From a checkpoint of a small mixture-of-experts model trained on Wikipedia: 102M parameters.
Below are experts of layer 5 (counted from 0) of a mixture-of-experts language model. Rows are named router (the router's row for the expert), gate (a neuron's input weights, with its number), up (a neuron's input weights, with its number) and show model dimensions 320-383. Each number is 128 + 24 x the weight over its row's rms, rounded and kept within 0 to 255.
After each expert's rows: a language model's description of what the expert responds to. This comes from a sample of Wikipedia text that the model never trained on.

# expert 57
router [122 135 138 130 181 139 112 105 129 117  98 101 174 105  74 143 131 161 168 101 170 153 100 124 118  82 130 108 139 133 156 148 143 132 113 140 171 161 165 108 148 112 148  88  76 135 163 127  84  77 106 125 127  71 113 115  92 130 115 141 112 141 129 134]
gate0 [122 107 106 119 128 138  97 168 101 112 129 123 121 124 142 126 111 134 143  97 122 131 157 156 120 126 170 127 107 134 129  97 119 128 103 134 110  60  67 105 103 196 148 131  95 138 114 134 135 106 117 131 176 128 101 144 128 138 116 147 129 105 181 111]
up0 [177  88 116 151 105 145  54 187 121 114 141 109 134 135 120 133 106 111 154  87 114 155 177 123 104 117 130 120 119 106 151  72  81 147 122 118 113  67 132  87 115 176 176 121 121 165 117  91 109 105 122 170 143 161 118 137 124 164 127 121  85 132  99 139]
gate1 [122 142 109 169 147 117  82 145 153 129 159 113 111 147 135  97 109 182 140 164 137 130 100  99 139  93 115  88 144 140 118 144 128 111 142 197 115 105 138 138 149 114 176 118 130  96 115 144 115 124 128 164 111  78  81 165  98 134 142 129 130 101 147 135]
up1 [154 133 160 155 114 121 127 135 108 153  80 136 147 136 143 149 112 148 110 134  85 127 123 130 127 146 154 137 184 119 145 105 106 179 156 105 118 102 111 129 100 114 110 136 123 110 142 131 129 108 113 127 123 128 106 107 149 137 135 147 144 150 108 115]
It responds to: Verbs of movement, departure and use in narratives, like traveled, returned, left, moved, used, took, back.

# expert 23
router [187 157  86 167 171 101  77 119 137 153  91  81 145 139 107 163 126 135 130 132 142 100 194 106 151 164 143 127 131 147 149 166 163  99 155 156 126 113 127 130 126 127 120 142 102 159 141 139  91  93 126 172 122 169 120 110 135 175 107  97 132  91 120  68]
gate0 [129 142 120 158 140 151  89 139 147 145  75 141 134 144 156 188 114 178 147 113 117 140 129  65 147 156 113 128 128 162 132 113 119 127 122 182 130  92 146 122 126 158 126 148 153 159 152 145  70 158 146 117 103 143 116 116 144 150 112 127 106  98 118 124]
up0 [164 176 126 149  99 116 153 149 164 139 183 148 150 101 132 152 118 134 154 146 118 189  92 141 132  82 120  81 150 133 149 136 139 136 110 114 163 113 153 165 141 114 151 159 131 153 113 136 105 147 104 139 105 151 144 116 130 132 136 132  78  54 149 102]
gate1 [156 110 124 153 115 116 154 163 131  90 150 155 101 120  94 119 156 175 143 160 100 112 127 170 158 134 133  94 144 141 172 143 134 177 171 134 117 139 142 134  83 119 106 153  96  99 102 103 149 128 120 167 152  82 154 126 122  99 129  94 123 119 107 122]
up1 [101 108 154  76 135 169  89 100 128 119 114 100 126 127 120  91 133  98 132  91 149 143 141 118 110 131 114 129 123 109 116 134 138 117 137 141 130 110 115 129 143 135 131 128 155 150 144 121 133 136 172 117 128 147  93 128 151 158 153 125 141 148 153 155]
It responds to: Final word pieces of given names and foreign words, such as -ine, -ave, -ola, -ita, -ula, as in Madeleine, Gustave, Paola.

# expert 40
router [ 96 139 130 152 151 153  64 135 146 174 121  87 147  97 126 141 103 125 127 123 132 129  86 162  62 132 171  95  96 114 143 138 162 113 137 100 113  81 121 113 125 141 133 136 142 113 122 122 119 115 109 138 118 145 150 115 143 138 100 166 138 108 108 165]
gate0 [136 123 140 150 130 126 126 187 136 110 146 188 134 122 130 151 127 163  93 113 115 164 100 163 129 128  94  69 139 100 136  84 121 130 139 172 120 132 119 111  90 202 131 148 152 125 127 130  92  98 143  83 130 165 151 117 103 135 110 153 119 177 138 170]
up0 [127  86 137 164 117 143 107 166 126 106 130 155 118 157 125 127 132 151 115 128  99 141  88 158 106 114  97 106 153 103 138  82 143 113 143 175  87 154 123 114 105 179 118 167 127 148 122 149 112 106 162  92 115 153 165 105 115 131 117 152  91 181 121 177]
gate1 [ 97 166 164 146 117 129  97 113 112 174 137 122 102  77 116 130 101 187 112 128 147 118 124 132 133 166 119  79  98 130  96 112 114 125 112 131 131 107 118 115 118 123 115 105 142 115 169  89 128  78  97 110 106 117 131 107 103 143 119 139 139 190 137 170]
up1 [119 125 120 124 144 117 145 124 126  95 114 157 176 150 128 144 146 107 119 146 142 144 136 115 106 127 155 118 153 169 138 144 117 146 172 121 155 144 146 184 116 118 108 108 126 136 111 135 143 190 132 120 147 102 153 127 120 136 125 123 101  83 131 101]
It responds to: Capitalized common words in song, film or book titles and in personal names, such as Me, Love, Know, and Made(leine).

# expert 12
router [124 159 104 160 114 146 131 156 121 133 118 138 135 129 132 153 141 130 164 154 150 129 153 136 118 181 149 132 161 124 137 120 154 103 102 146  93 149 116 128 138 120 132 127 173 106 139 110 139 107 162 108 158 161 134 167 140 117 135 104 157 119  92 122]
gate0 [142 161 111 155 106 125 124 182 135 109 134 128 117 130 127 115 117 109 103 131 121 149  87 131 105 126 133 125 122 155 117 138 131  54 150 125  87 156 129 109 134 129  78 109 130 107 122 107 124 130 163 118 116 131  99 129 107 130 181  91 119 137 110 137]
up0 [106 106 150 129 134 123 129 101 100 130 125 150 143 148 120 157 118 160 151 115 116 112 151 100 131  90 140 131 156 109 134 102 138 159 134 108 154 129 127 185 111 160 177 163  89 109 118 144 104 127 122 125 142 125 104 157 166 130 124 164 149 118 153 142]
gate1 [120  95 112 121 134 110 104 128  98  68  85 110  84 105  98 128 147 136 152 117 109  79 131 150 153 120 139 125 106 100 131 129 125 155 164 152  94  87 110 120 113 179 136 152 149 127 149 134 125 155  95 117 101 122 156 139 145  88 109 150 148 148 118 131]
up1 [152 128 154 136 111 147 116  99 162 136 142 119 150 163 156 116 119 109  95 168 111 167 118 124 100 130 110 138 115 127 124 147 119 131 100  93 108 117 167 147 127 118 105 139 105 155  99 129  97 107 128 144 143 137 126  93  85 155 136 123  94 124 134 136]
It responds to: Middle and end pieces of Scandinavian, German and Icelandic names, often after umlauts or ø, such as -berg, -feld, Öre-bro, Norrkö-p-ing.

# expert 8
router [121  89  87 176 130  85 101 139  70 152 176  67 195 149 134  98 136 121 140 110  94 115 143 113  89 105 105 137 136 129  99 148 108 101 136 151 155  62 105 118 116 137 133 134 118 122 140 180 141 146  79 158 109  94 119 119 109 118  79 113 132  96 160 120]
gate0 [154 104  88 133 109 110 109 199 101 134 148 148 134 111 150 117 178 115 139 120 107 118  77 108 141  95 107  95 150 169 133 119 141 131 127 126 112  92 137 139 179 154 176 161 128  84 143 124 111 138 122 120 112 127 176 115  81 112 146 151 124 107 105 119]
up0 [137  93  86 162  79  89 134 192 120 139 148 143 158 100 146  96 130  94 150  93 130 131  87 126 131  97 105 113 144 147 129 127 130 115 130 127 125  97 152 140 201 140 158 161 136  75 146 119 131 155 102 141 144 149 162 118  92 122 131 143  96 111 135 124]
gate1 [140 122 168 155  78 131 170  89 127 105 170 134 135 165  86 162 124 108 168 159 122 108 150 161 123 117 119 155 133 139 126 135 150  96 143 143 125 153 143 151 122 102  88  79 129  98 136 136 128 148 129 122 110 151 130 159 116 107  95 116 139 166 130 112]
up1 [111 130 123 108 166 144 100 129  96 130  95 131 123 103 147  88 142 165  96 120 111 141 111 110 129 153 119  92 140 109 117 132 123 153 131 126 112 125 121 136 108 128 165 170 141 132 117 127  92  96 120 146 145 109 111  82 151 153 168 159 126  54 129 168]
It responds to: Country, continent and franchise names after the, of or in, such as France, India, Europe, Earth, Soviet, Trek, humans.

# expert 10
router [128 116 152 111  99 135 144 121 125 168 148 171 113 162 100 101 140 110 156 160 156 152 121 177 166 148 121 138 101 110 103 147 108 148  83 110 124 103 115 126  84 155  74 130 115 127 142 130 150 138 100 122 140 122 147 178  91 107 152 150  72 102  96 145]
gate0 [139 176 151 173 143 108 108 153 147 128 115  79 149 176 124 110 154 123 146 113 126 118 146  86 120 133 133 147 146 139 134 121 135 113 133 144  88 140 130 131 132 110 136  99 135 139 160 116 150 111  71 156 133 125 122 113 118 167 124 129 138 123 165 129]
up0 [105  92 105 112 109 131 142 190 102 133 179 104 156 145 129 104 183 106 155 121 120 101 144 135 133 150 145 136 137 150 113 133 124  99 123 154 119 140 114 108 143 152 100 133  97 144 148 119 129 127  81 110  86 135 105 122 123 122 134 120 114 135 117 127]
gate1 [130 128 108 107 165  78 111 141 124 157 157 149 130 145  80 129 134 168 164 110 102 129 143 118 157 127 169 154 107 163 150 128 132 121 170 140 125  96 105 174  98 113 111  99  68 159 149 112 127 138  98 107 123  72 148  94 130 115 126 140 147 108 113 183]
up1 [125 120 185 142 122 188 109 130 161 112  83 130 136 104 131 161 119 136 102 144 105 103 130 125 120  95 144 103 140 159  82 185 135 140 123 118 121 136 125 136 160 145 139 129 143  78 114 142 129 147 126 154 102 132 123 123 197  89 129 134 159 150 155  76]
It responds to: Digit-plus-comma tokens and commas inside large numbers or year lists, plus pipes in election and sports result tables, such as 1,9|6,|781.

# expert 49
router [115 148 126 107 149  95 122 125 123 137 143 141 153 112 132 126 121 105 119 128 123 100 154 149  85 134 117 148 142 113 133 153 106 111 152 159 148 142  79 157 154 173 129  64 120 152 119 110  62 173 103 135 147 114 157  79 147 151 109 133 175 122 165 113]
gate0 [121 121 107 134 128 124 155 129 162 162 144 106 118 154 132 131 120  83 107 123 171 152 111 109 171 116 137 139 166  74 103 135 125 110  78 133 114 132 140 120 146 142 121 129 121 128 105 111 175 126 141 138 145 120 125 138 123 130 143 132 188 110 102 119]
up0 [109 126 107 132 161 131 123 151 144 165 108 109  87 152 132 116 118 103  92 115 169 148 105 122 132 107 132 145 152 121 109 154 154 121 102 143 131 157 117 159 153 179  97 112 141 124 105  88 170 127 156 137 120 115 127 148 163 149 136 123 184 132 124 128]
gate1 [137 121 146 129 146 144 124 176 121 108 126 149 126 136  92  97 107 128 114 136 128 152 118 136 111 105 135 140 148 118 161 142  85 119  96 118 118 139 173 125 137 153 153  95  54 129  94 130  97 120 118 170 165 180 125 101 119 120 163 123  74 116 124 117]
up1 [129 148 161 113 135 133 139 194 152 121  88 155 143 121 103 119  90 136 115 117 129 149 135 128 114 110 144 154 117 130 110 151 106 123  99 124 128 133 161 140 122 151 168 108  82 117 121 133 116 155 127 149 116 128 123 102 159  79 126 113 100 130 156  76]
It responds to: Pipe separators in discography chronologies, election results and taxonomy tables, plus prepositions like of, by and on in prose.

# expert 45
router [136 132 141 114 144 130 111 103 140 111 135 160 159 100 123 133 135 113 131 137 152 157 104 142 140 148 164 100 147 143 167 108 126 154 144 111 122 158 141 103 132 141 114 105  96  84 112 139 104 118 132 108 117 147 139 101  93 145 134 109 120 138 131 157]
gate0 [115 112 114 137  82 108  99 156 119 141  99 118 156 103 133  56 143 133 146 110 155 116 113 131 175 165 139 134  66 127 120 139 103 150 167 110 138 107 164 132 179 119 146 128 130 121 105 169 179 144 103  82 125 150 143 112 114 167 133 131 120 128 144 134]
up0 [105 148 155 137 161 155 135 111 113 139 125 132 117 137 106 171 138 142 105 142 100 100 143 110 110  57  90 138 172 140 122 115 174 133 158 149  95 132  86 103  88 121 127 146 148 159 166 133 100 136 117 123 126  86  97 140 131 102 161 154 126 115 118  95]
gate1 [ 93 109 154 157 140 117 150 162 130 108 154  86 155 141  82 122  97 100 128 102 120 128 134 125  91 128 111 137 157 122 153 141 145  92 112 121 126 100 114 133 158 154  89 110 119 127 109 124 125 112 157 153 115 123 138 115 158 154 129 134 157 173  97 162]
up1 [179 131 121 105 132 155  99  88 117 148 115 146 107 115 172 163 107 126 115 132 146 142 125 112 145 148 155 109 128 142 114 109 140 189 146 147 120 172 172 118 101 107 171 132 150 153 132 137 108 157 127 134 132 112 118 119 138 110 126 138  77 102 140 113]
It responds to: Verbs and function words after to or not, like how, able, own, take, plus gain in election tables and alone in census text.

# expert 43
router [ 97 113 158 101  89 116 176 135 139 155 124 114 101 107 121 114 135 137 144  91 113  73  95 114 152 156 122 125 119 126 118 116 123 139  93 123 136 161  94 129 132 151 122 151  92 109 116  94 127 152 107 102 124 101 142 111 138 161 110 137 151 125  94 136]
gate0 [125 105  69 162 105 153 120 118 110 134 158 122 150 101 171 117 100 135 112 109 129 106 109 109 126 130 134 109 127 104 186 124 162 130 123 150 167 114 126 121 122 134 143 129 135  84 130  93 154 109 166 158  98 159  72 109 111 117 149 128 142 125 188 148]
up0 [154 153 130 115 164 139 125 169 108 137 111 148 116 167 118 145 177 148 106 118 108 105 155 110 141 116  75 135 133 142 127 139 129 108 109 161 155 126 143 162 136 151 133  94 118 170 134  92  71 158 122 120  67 128 140 159 127 174 168 144 131 104 113 142]
gate1 [110 158  68 174  97 106 103 135 127 105  98 149 138 127 110 117  92 154 135 137 123 151 140  98 138 128 128 100 165  51 165 123  79 146 118 146 116  78 140 141 141 157 142 142 180 116 117 170 149  96 174 169 132  96 110 145  97  86 119 119 115 122 131  98]
up1 [123 166 130 122 117 145 124 113 141 164 130 143 154 128 132 104 148 140 109 118  87 127 163  97 119 119 115 101 169 201 144 152  94 179 136 153 152 135  89 129 142 139 114 141 111 104 126 142 131 124 124 180 173  83  87 161 137 146 136 106 106 167 151  99]
It responds to: Backslashes, braces and dollar signs in LaTeX formulas, such as \frac, $\tanh, \end{align}, plus line breaks in infobox lists and opening quotes.

# expert 22
router [115 129 145  95 134 152  96 127 108 162  69 119 118 134 133 157 107 144 145 103 162 117 125 103 100 127 105 147 103 153 133 152 119 143  88 117 179  95 158  98 139 138 127 162 146 128 150 140 111 127 102 109 175  91 137 155 110 134 138 127 131 128 116 115]
gate0 [ 95 168 110 133 126 172 110 130 153 149  94 159 114 115 132 102 141 155 147 136 123  92 117 137 144 100  71  90 134 125 156 111 121  70  96 103 103  89 168  85  93 114 153 138 150 128 162 129 137 127 115 153 139 147 110 149 125 149 135 154  85 119 103 120]
up0 [ 80 156 146 106 125 174  96 131 144 183  99 148 126  92 103 152 127 138 131 118 124  93 135 130 147 132  78 105 114 180 128 121  92 115 107 115  94  92 161  88  90 115 141 121 136 138 196 102 134 111 115 128  93 124 129 161 130 152 158 159 145 159 128 134]
gate1 [141 155 142 119 136 149 162 117 100 135 127 152 127 130 143 122 100 159 140 109 144 126 105 138 120 144 137 138 120 135 126 121  92 109 156 107  98 132 133 114 130 143 153 141 136  88 159 147 131  98 148 114 145 135 120 115 122 100 131 115 113 147 101 121]
up1 [ 96 141 144 105 130 156 119 106 137 123 137 115 144 113 106 155  79 120 155 121 105 141 109  88 138 145 145  98 160 110 135 145 153 117 171 124 112 126 141 205 150 128 135 197 156 119 140 152 127 124 103 163 114 137 132 142 196 183 190 126 165 117 128 156]
It responds to: Line breaks and pipes ending a heading or name just before a table row, e.g. a ward name before | Party |, or list-item breaks.

# expert 21
router [101 144 122  65 123 166 103 136 128 113 129 131 112 198 164 103 133 114  96 139 138 147 140 146  78 120 150 109 117 110 132 150 140 135 133 111 100 123  88 140 125 107 142 103 109 163 140 138 136  91 113 110 126 159 120 168 123 104 147  93 152 139 110 117]
gate0 [114 121 105 124 156 137 142 164 155 144 108 124 208 132 125 104 126 119 106 144 120 120 118 121 128  65 128 153 144 125 132 127 130 122 131 143 135 139 104 139 126 144 130 114 103 167 130 127 138 118 126 136 143 140 117 124  85 162 137 138 165 123 113 130]
up0 [133 114  87 119 141 150 104 167 142 136  69 133 118 121 136  80 149 157 113 174 147 159 128 112  87 122 171  71 165 140 162 131 133 161 115 136 121 160 114 144 121 126 148 165 106 108 104 114  99 121 103 120 113 140 137 112 111  94 113 109 135 152 112 167]
gate1 [137 137 125 113 132 116 136 107 105  98 122 106  95 149 170 106 108 112 152 163  85 144 119 108 121 157 123 129 111 144  85 121 135 132 153 115 118 148 133  81 126 108 112  88 122 126 109  81 152 101  94 114 116 141 135 110 139 134 160 144  75 145 179 140]
up1 [106 135 149 152 142 112  91 174 126 156 127 115 173 103  89 140 168 127 126 100 154  96 117 157 137  84 113 127 154 126 148 120 147 134 143 143 128  98 111 126 122 140 132 175 117 136 158 155  89 140 169  85 153 130 155 119  95 127  71 132 147 105  56 128]
It responds to: Prepositions after verbs of locating, studying or playing, mostly at, also between, near, around, including: educated at, located near.

# expert 44
router [148 108 123 129 134 156  80 111 144  90 137 123  99 104 112 187 112 147 126 124 161 148 150 136 108 103 136 152 130 126 107 183 122 183 118 107 136 131 119 114 143 118 120 128 127 120 114 120 101  82 135 120 104 149 135 136 147 163 153  96 149 169 114 149]
gate0 [156 123  61 120  85 121 136 149 152 150 113  84 102 127  79 127 147 125 142 112  84 139 126 173 123 128 166 151  98 129 153 140 116 108 105 122 149 147  97 100 166 136 124 149 108  96 110 119 173 114 112 118 145 121 121 135 123  84 120 118 158 104 137 108]
up0 [164 130  68 120  98  85 153 113 160 134 145  91 130  75 105 157 114 101 152  65 151  94 166 165 125  89 136 137 106  93 120 149 165  99 126  83 169 139 122  95 181 154 122 116 119 142 103 118 111 118 157 131 123 148 121  82 111 132 150  96 169 154 115 111]
gate1 [120  97 134  80 127 136 120 175 103 121  88 116 115 101 133  79 123 229 112 130 162 153  91  78 132 157 167 104  83 142 130 152  96 139 136 132 126 154 156 112 160 167 134 121 113 125 133  84 111 121 115 118 101 135 134  99  76 143  79 154 124 120 119 117]
up1 [108 136 113 139 117 146 132 116 122 108 100 123 112 130 146 125 140 122  97 163 125 102 120 161 107  89 124 156 162 116 117 147 190 130  85 136 107 125 130 117  87 167 151  75 122 160 137 132 120 109 169 124 106 112 156 100 127 132 144 148 133 155 138 140]
It responds to: Main verbs after to, was or a subject, such as found, began, called, said, saw, showing, wrote.

# expert 61
router [105 114 123 149 110 124 136 117  85 122  88 104 130 179 142 154 184 122 147  87  89 112 130 136 125 141 157  69 145 116 111 105  97  98 143 122 118 115 124 120 143  94 108 149 120 129 141 145 143 168 153 136 158 125 115 147  98  97 115 157 155 119  77 105]
gate0 [124 116 111 152 135 101 160 125 125  75 168 115 147 117 149 100 123 158 115 146 119 149 121 125 129 148 126  86 124 172 175 142 177 137  72 160 108 116 117  72 148 139 137 128  98 126  81 137 199 155 175 113 119 126 139 122 124 115 120 145 112 125 115  51]
up0 [134 137 144 123 122 148  89 133 134 123 118 141 122 127 109 145 129  95 168  91 137 111 156 111  68 117 174 152 133 108 103 114  86 105 174 111 176 144 126 148 102 119 157 147 155 108 158 150 117 127  97 143 145 120 118 130 154  96 130 114 146 124 173 117]
gate1 [125 137 113 124 123 104 135 114  95 124 161 128 145 137 144  92 137 135 139  79 130  78 105 110  75 138 164 122 138 158 117 102 135 163 160 139 130 145 117 127 126 113 145 104 109  77 158 117 143 149 152  88 143 158 118 138  85  90  85 119 125 179 140 149]
up1 [134 115 161 128 132 141 163 129 158 112 125 140 101 105 113 137 130 112 107 162 104 181 159 202 143 128  95 151 118 117 107 126 149 105  98 150 126 134 128 139 146 116 110 137 127 172  85 105 127  92 126 149 125  98 116  92 164 163 153 132 136  69 129 114]
It responds to: Personal first names, middle initials and capital abbreviations or codes: David, Robert, M., W., Washington DC, MS 18, NCBI.

# expert 24
router [132 122 135  92 124  88 150 175 107  90 134 132 159 159 165 118 133  87 139 133 140 114 122 140 109  88 114 144 148 135 118 162 131 141 133 156 169 168 117 149 143 151  95 107 106  98 145 107 153 131  78 119 129 171 108 114 154 139 136 154 144 126 137 117]
gate0 [146 128 133 129  96 132 111 104  91 150 135 159 125 102 121 157 167  85 131 121  95 144 116 100 136 127 127 118 152 159 155 109 136 152 103 147 145 129 174 134 149 105 182 148 132 138  92 166 133 128 145 143 123  87 129 130 136 112  93 120 141 118 156  93]
up0 [ 80 103 133  99 105 110 135 184 148 132 121 112 194 146 138 105 116 135 119 141 123 126 111 179 147 107 104 134 112 131 102 147 138 136 122 159 125 185 136 178  57 143 113 113 109 119 147 122 177 125  74 126 104 164 112 117 138 107 123 138 122 159 148 128]
gate1 [125 130 125 147 115  88  92 128 125 139 118 104 114 120 118 128 140 151 111 177 138 102 154 126 117 149 142 111 118 146 140 118 165 159 167 113 154 111  51  98 130 113 154 112  98 139 102 135 108 111 117 123 140  79 154 109 153 111  86 137 142 146 194 146]
up1 [132 133 133 145 135 111 136 133 104 130 120 108 144 153 134 117 166  69 185 146  99 112 172 183 105  99 146 107 109 114 109 156 153 143 145 121 131 168 138 127 129 142 118 135 108 124 143 138 148 147 120  88 151 118 141 126 159 152 121 146 112 160 133 142]
It responds to: Line-initial dashes and line breaks starting infobox fields such as Key people:, Occupation:, Hubs:, plus units like cm and ft.

# expert 15
router [134 132 170 106 102 177 168 108 108 101  87 176 108 114 154  85 162 105 104 147 136 105 115 164 142 153 106 148 158 122 130 141 145 147  67 138  68 128  98 117 161 122 123  75 157 130 130 118 101 135 121 101 159 152 174 109 152 138 135 191 159 116 163 132]
gate0 [124 103 165 133  76 114  94 113 131  85 132 158 108  99 101 152 113 119 147 136 156 153 107 141 156 153 171 154 105 138 116 118 113 103 102  85 119 147 108 105 126 100 103 107 107 172 145 107  88 145 141 146 160 165 165 127 117 155 120 137 117 128  95 134]
up0 [125 107 167 143  87 116 132 121 141 113 105 143 133  86 109 153 114 143 151 134 115 170  66 154 129 115 127 144 121 121 102 104 126 109 102 121 136 121 123 114 129 125 106  84  94 168 155 111 100 167 107 135 199 146 179 158 131 120 123 131 100 149 122  97]
gate1 [150 147 151 120  96 168 135 154 124 141 134 114 111 117 116 139 174 132 127 130 116 166 121 159  90 161 136 116 119 161  94 147 133 169 110 112 119 118 130 135 140 132 101 116 144 141 147  87 141 143 125 146 104 129 123 145 128 104 108 141 141 118 131 150]
up1 [175 163 136 131 101 164 134 159 118 147 167 109 108 136 117 138 172 149 110 107 109 162 106 141 138 176 133  97 159 174  94 149 158 137 132 119 168 136 142  94 169 120  85 120 131 162  83  81 122 113 137 132 123 127 112 128 122 118 142 146 128 120 110 160]
It responds to: Nouns and determiners in political and sports biographies, like term, election, similar, season, the, its, plus table pipes.

# expert 60
router [102 125  94 119 123  97 111  85  87 126 134 131 166 160 152 103 140 146 108 123 117 170 120  99 126 147 149 144 114 139 143 142 117 117 161 139 151 106 137 153 158  93 135 137 150 130 134 145 135  83 158 146 113 115 112 123 108 128 110 150 115 124 100 161]
gate0 [130 162 167 130 140 108 130 149 147 122 102 140 111 116 109 172 104 103 113 133 138 111 113 137 127 141 112 161 124 122 135 122 126 147 107 125 132 139 116 165 105 117 127 121 112 107 159 152 133 107 202  98 120  76 125 142 105 143 139 165 116 133 137 109]
up0 [ 98 141 112 105 111  94 121 129  99 141 138 115 153 171 153 137  93 169 106 131 121 161 100 102 141 172 143 116 125 135 145 113 110 128 120 145  74 135 149 113 157 143 202 138 175 122 148  86 173 112 180 152 104 152 119 127  98  93  93 143 116  82  87 132]
gate1 [105  93 114  92 149 117 139 162 159 153  96 149 161 126 124 153 121 123 122 124 139 132 144 131 154 143 158  92 108 121 123 154 144 164 138 128  78 109 104 182 111 121 124 117 139 160 113 116 116 156 170 167 141 176  96 134 173  75 138 176 129 105 154 140]
up1 [112  97 138 123 136 123 139 152 134 119 157 144 153 134 107 129 124 139 138 104 112 120 135 158 128 133 160 114  86 124 145 182 106 148 151 118 109 136 108 187 111 140 122 100 149 167 116 140 116 168 104 151 113 144  95 114 150 116 130 155 126 101 167  93]
It responds to: First names and surnames like David or Christopher, percentages and decimals, and LaTeX or code tokens in formulas.

# expert 17
router [128 105 136 146 126 125 124 122 131 105  92 184  92 114 167  77 105 120 171 142 127 148 115 152  86  95 111 156  94 118 119  85 130 132 104  71 123 146 105  99 113  92 164 168 180 109 111 143  99 135 157 127 187 166 163 119 178 121 141 105 116 155 156 108]
gate0 [112 126  98 118  84 181 132 128 113 143 154  76 114 129  96 153 163 156 105 125 108 120 118 136  99 121  99 139 148 105 102 166 146 118 145 197  90 120 116 129 155 161 123 117  72  95 108 128 137 121 142 114 103  88 119 134 121 122 141  91 117 118 144 134]
up0 [139 134 108 109 140  87  89 122 137 168  81 121 133 109 146 136 100 102 129 105 139 107 120 110 135 151 143  98 132 146 115 106 115  98 106 103 160 116 154 146  80  99 113 135 175 144 176 134 101 147  93 151 122 139 144 107 110 147 134 139 140 142  95 129]
gate1 [ 73  88 122 150 109 118 107 159  90 120 111  98 102 139 157  91 126 140 126 132 137 106 136 126  92 168 184 140 108 166 119  80 129 130 145 122 123 140  88 109 119 145 124 142 143 107 117 164 135  89 104 124 140 137 142  84 119 138 140 155 142 155 120 114]
up1 [144 142 149 137 105 130 141 136 156 156 131 136 160 102  58 138 110 155 111 133 126 163 161 146 132 108 136 127 128 137 156 149 122 106 106 127 162 125 122 116 149 111 123 115 143 131 159  77 106 131 148 125 135 126 101 156 153  92 134  89  87 150 157 146]
It responds to: Sports words in athlete and club articles, such as team, played, win, season, Cup, signed, often in "away win against" phrasing.

# expert 46
router [152  86 144 136 146 100 112 124 120 125 156 142 194 148 119 117 129 137 122 100  97 114 159 108 132 116 111 132 121 158 101 138 132 152 182 155 148 141 158 170 102 141 122 130 123 133  78 134 120 184 119  97 128  80 195  70 106 135 100 142 138 130 132 161]
gate0 [ 91 109 117 152 127 163 100 128 131 124 126  91 157 131 133 134 119 108 122 106 112 114 117 108 113 102 133 126  96 129 176 148  94 124 171 150 145 175 105 115 165 125 129 140 126 125 142 130 143 103 127 141 119  83 163 136 171 117 110  87  97 130 138 171]
up0 [100 118 107 166 114 187  82 124 166 159 130  84 131 118 174 147 121 109 109 133 160 150 117 119 134 107 115 118 100  97 147 133 127 132 168 154 136 148  94 118 127 119 125 149 121 139 130 146 125 115 154 115  94 128 178 143 167 125 134  94  95 116 126 194]
gate1 [134 109 127 118 135 128 139 148 104 153 134 111 131 128 116  93 121 128 107 111 168 114 119 166 122 131 143 126 144 129 165 138 107 149 123 114 150 136  89 104 112 127 121 156 145 114  87  76 120 113 157 111 109 146 128 135  84 170 121 118 149 108 126 128]
up1 [104  98  97 147 172 148 140 159 129 180 122 110 119 112 112 106 104 134 116 122 129 109 125 158 108 108 133 117 122 164 177 120 158 135 132 149 146 129 122 153 111 125 110 157 120 123 141  70 128 110 160 113  90 128 105 113  87 177 111 141 114 117 139 115]
It responds to: Words in infobox or list fields, such as OS before grid reference, Date, Species:, plus assorted word pieces like master, source, c(redited).

# expert 34
router [152 117 155 108 118 154 150  86 123 131 142 144 110 165 144 147 119 122 123 121 111 125 142 173 149 147 134 153 148 137 110 143 156 167 127 130  79 150 109 149 113 125 117  76  82 141 103 125  96 151 109 134 137  82 170 110 176 168 111 135 172 131 119 112]
gate0 [133  93 135 152  97 137 142 150 193 130 120 116 119 137 105  94 113 126 114 144 118 134 122 118 123 119 147 121 185 110 128 158 157 120 118 120 134  53 109 134 156 108 148 158 117 119 100 126 106 132 120 136 126 127 183 130 134 146 160 119 170  96 127 127]
up0 [ 97 107 105 149 102 157 109 147 144 136 153  91 134 123 131 130 150 154  85 126 108 118 128 112  74 104 129 173 150 137 128 158 120 105 134 120 137 134  78 132 131 146 105 175 129  98 136 119 116 129 146 102 134 169 143 139 111 160 113  65 142 140 124 131]
gate1 [146 134 159 149 122 118 136  90 118 114  97 148 119 132 138 108  75 131 157 142 124 111 128 145 147 148 154 145 148 151  77  97  90 131 136 104 136 103 136 171 132 138 156 103 133 157 144 166 103 102 141 176 209 147 163 171 144 145 140 125 156 133 171 129]
up1 [141 162 117  78 151 159 158 159 184 125  95 153 115 132 127  83 154  80 134 116 126 136 113 124 152 120 104 157 130 119 131 104 124 132  83 157 117 149 131 116 123 118 128  81 114 133 121 117 187 125 123 151 123 134 137 151 124 133 151 100 131  99 125  91]
It responds to: Pipes after episode numbers in episode tables, line breaks after sentence ends, and list dashes opening a new item or section heading.

# expert 48
router [117 122 122 131  59 142  97 109 125 109 157 108  77 135 177  96 158  98 109 128 168 142 111 132  97 130 133 122 120 148 146 165 122 112 117 169 133  51 124 145 166 131 156 110 105 151  98 112 105 122 167 124 106 123 169 138 151 133 175 144 142 138  86  98]
gate0 [123  93 132 131 156 182 152 133 123 125  82 134 132 134 132 155 131 148 121 203 123 134 145 140 138 133  77 128 159 138 121 112 139 121 113 104 134  91 109 124 130 109  95 134 149  98 132 116 183 130 110 173 124 165 124 123 138 117 118 110  77 111 155 186]
up0 [141 123 109 155  95 132 123 138 156 131  84 107 104 150 109 137  44  77 155 146 131 145 111 159 160 171 126  75 125 136  88 121 100 163 102 136 136 135 122 112 133 134 141 137 157 122 118 128 121 103 133 156 108 137 149 103 166 122 136 137 129 151 139 129]
gate1 [111 100 135 122 131 137 170 169 142 124 111 129 124 146 132 101 164 122 128 125 139 126 177 144 115 122 157 136 152 122 125 121 127 115 136  95 134 130  97 161 132 188 105  87 108  97 156 115 126 125 113 143 146 157 135 170 122 172 130 144 116 136 170 144]
up1 [149 127 175 108 122 121 126 157  77 119 145 167 124 120 157 114 120 133 124 181 127  93 117 115 169 104 125 128  97 101 116  92  95 128  65 153  94 170 109  89 124 117 133 155 103 136 114 159 110  98  81 140 151 121  97 136 180 118 141 181 119 144 121 117]
It responds to: Prepositions and conjunctions introducing a phrase in narrative prose, such as after, during, among, over, than, before, by.